From a checkpoint of a small mixture-of-experts model trained on Wikipedia: 425M tokens, 3612 steps.
Below are experts of layer 8 (counted from 0) of a mixture-of-experts language model. Rows are named router (the router's row for the expert), gate (a neuron's input weights, with its number), up (a neuron's input weights, with its number), down (a neuron's output weights, with its number) and show model dimensions 0-255. Each number is 500 + 25 x the weight over its row's rms, rounded and kept within 0 to 999. Numbers have three digits each.
Before each expert's rows: "mostly gets" lists some tokens that are sent to it at least half of the time. This comes from a sample of Wikipedia text that the model never trained on.

# expert 7
mostly gets: " Or", " Ed", " Br", " Gu", " Sam", " Mad"
router:517565473461489486511531516482466525462499555494486512478494518485547477497506474496531539478497463508505534498524471519508509502487511498509491463515522502486476473455486499495511494529479531508531499514498542469503497533524441509543567477489493519504511490542499503512523470493485527529502498543459511499544528511464459495506507535488473474527484501482500516472456528504483519465500456485442465478500499507449481501480484503505482482501494508482520520554531505505533452506519512491439501451499482488500474474524504528463437439522496514527451509521498515463514480527503507517469523480496541498483508517501496478462479528491470488480459545471487506511485536493476499455465501523524511514501497465492503491495535504531439526489553517470492522486485509524512514527497507
gate0:493535498499512469469476473538508503489489509548521486478469487519537485467468474551532476474500529467502500502524522550525450480505498507534454484466493534451482479525494506489487519534516482459550524480528534500526500479482510516503480519492512504467501468532474493538518446511468475477504508530524532513498498509507478520476501523490504506501509500512513463509475512505526449469466494507501490533522529503514517493468457511513475479474490499486509511510540492489543468468511520481465534475562467522499470501526492553481480525534505503525511539537462529541486457520497502449496545519529514468481494533513507548496534500459500472509487520506514465453513489526525478501521515480457522481483511465478501486495517546568463475510480521460493494497481501495491519470472457
up0:517477493523479460546480492496466476476490493460490500480533482505491514544482478500482504526500521503516545561532451493519500521496509477438509510508537514547489518540485496521485426450511512484449515556494515498504475499496512501465514484524475497502501501475514484539534519466517510497549491525520518530502511509483483469499530514497482509478518513494550517501452485504496513479507527494467463494517482514521492494463517506500519523529508479504507539544517503486499547535498455501507500485509506539531500535512445508554531510471499507482490511490551435447490527480548505551493471543532463516519513491499492445482521517491514472531534486490505534478470465503496468479485481497476495483482446532533506505502513479498532512479455520484509490555476494487522523501493520
down0:479527453534528520513481497511487503539485508490511483520508497481520516494520494503466468524469504564480476466498507489507504498558478517466552493479505523442523512492520546462498559497513519470475510465503491509518484507479520500476542509500501514508473509457514523488495503471532502487494512504426496487503503517508502487474521440501517509480523513503499512514530493480508486460448490503507498543508510469499509533474511508518531453503523512517532528516513523453522487531482528508481474532475500527471512536499488484479475484517476479483493563494473529471499502448465460510507489468492563490521480473464471475507506550505536458522517546463478491457489490466476496506488412511521509519443513513508526526505460507543516540484503511503522471485462485487490489503504482

# expert 2
mostly gets: "ș", " David", "aj", "š", "č", " Jan"
router:491549464497505469506502511502501479532500484463509500465485516504504504509531514490522535492545464546526517466484522479480483502490474515529483505525548473488446507477496475494536512483492525544497462470535540441528529492539493497486489488482476484456466502526511524532520523488488555511482490513462529483521534474491500531560505467521477473528483489478508552514474522499527542487504476506485531478537529478494478465504472511519457483530513539479501533538492498528514490522481503483476521492460461465486479450521493501508482492536492477482449488544480500489503535495465466478503505472473537493472522561512494537505492527522517530467499519479511498502510524512505500501502474455535528465473477510499497489524546517531442492494549490476515511541477498529512530524537489
gate0:472483491467548518493472476516533487562470497490556502497501526535521509506478501484509495509450485468506527464527530461513482460501476501491516517491495493509470533541443487523512528512497473483549498500495478481472539497509506547459504540453530457491516511466478497500517471464496506506470506422479459545497491485526505516522517507520498490479491532479504550507485512460497507462516466498517508509495489524523468473513501496508462509486495510497477488532472507520523527499502542489454530472510481496535499484517505512513547523514480511532462509433495468497487505526477477486472440507553540521505518484520485473505494525492474494468486513502499518524496494494496477507510566516515517488490439473495539499534521541527473509467486525503522456436495514480508499539521500
up0:556506497498484497476502496471527526449506505520480487553493525471519507522542525522476551484484518540496494474517470477509480500492497489514479505487514495469500504487524483527548486446465491539503451560499539485476480507464494520498488500495510507475530490506495501486514494511441459556513491484519495456489471504461485510471489506486493486487505536523551534457515496536430502468445478507471501506484484501548549488472503430492501512507498505469501502447453494534519509519532509495451529494478487526456526511502476473502485465489516513510490544468501510504493502485545528478520494516536523489561508458486493486511515543526490487507484504515556505471501519502539521493479473506534510481516530515501527469475484535502499488477498511489543524514517473503528508496515449
down0:537483464503513472492528494488510480504514456488476516486511500468523496529513494487483486487536495510506483512486442519556533530514536501491488508462504498459481474500517489516491485493525522507453478536433504549532515471472507536494474529496478510501474480493459500486511495504433530482511519464498527500510529496509477475514497466480569537494497492486451500496488504499538515493461449525468501534504544463505550470457462468483490495522458505512478520526494490524496488458510509446490494483477444521490487505451531517484489479545487486510496501474471534485499522506526542512500493497492494494483508528501526519557463489470506493531501551473538428489500503501521505490500543482520478470501495498507457492501534504486509523532458541541496537530510501483465514520483474

# expert 3
mostly gets: " sh", " c", " s", " b", " g", " d"
router:535539488465508466514491475458467487469524512472531501460476529533523514513491495489509525481505441525494512486501500460547455505527488470495466478473507527453496500515481485501539511519485502472489461509516532467535518500498447531470550475488543479533489484511515506553490526474508520529451480525481491502478520559469512531515512483527481499474496524444484497497472529522548543517495515501471469450487496518493468509470462532521501513512509497447499521465526532521546492516519515529442504488509493516491450487513484522469499480515496515538462509528474492478521520520469469507488483492504485528462542530484495506524463497513486520501487527494514526520506508498508497484445492538486485507498505483513520474542496517531452540518479469489529544514458527522466515503526492
gate0:538536508502469459472460511556522467541480455499484481512508495513496489514506539448503487492507512500522499509440515505487477519484468472488493522449471509458494507518506483494511472516498477537512533504530519531532496475549478492520493454498459510491468523478476510508463511501468500495453498523558473530482497531527529488539500465504473500493433541544491517514467509500486523499473490495541487513484471523529434453491504547518490525528507495492451504490498513544500481507486480481484471491526535529501482453525490466495521505500473487469514491518505489521465467481486507458522496497493458518517511485504510515519504526533514464510441470509511476489542486519528451474474517473498514467479520528531501510510495470515479510534473475496501508445489440510452509497502513
up0:518536471521467496508525521505516522451525465511509502532520465503476528517519495469512525509517494472522507535492485489528509479511502514530494474548457514481503507503504468527502511540497484480464532521538506520471509529533506488509495523506476494511485492500460494505511525514507534520542532463534528469536499513495496458507486477502501529504526526531488503507486515519480500451485521507475518524492494520507528478548522502519481509470506495520483537497507494450443511502489490505478459499496501516461507461498503510467475473441474507460541497477522454547479472536454493483496482535494523511554503475497455494532465529461489518473497493466514490530543532504478510461462483558539475534524506498436464482511483503481492490542500505457502479499510449443508528507516426
down0:530504510489493467475465491539500449528521534493503530551493555504505524448478492509512489539506523507476495490513472506475487496493480540549492495448522500502468515475472510472519480507538540532460460524525503464481538456496510484526455528486466517483501519520535485486523493480505452497486514477486523529522484563479532509515483457477527520539528468463488517507562514519548507564478505483522464499497477497523465476480502534475516505527517470496475501547505507486544515537524491529499538501526476444504473522526552505522530505465502497492479506532466491522492488523540485506512526463486505496479529513467530541503501481510477501498501509517448490520500530518485510518532514525471485496510508439524484526521501477537512502469525528538489497504500510513516489483515475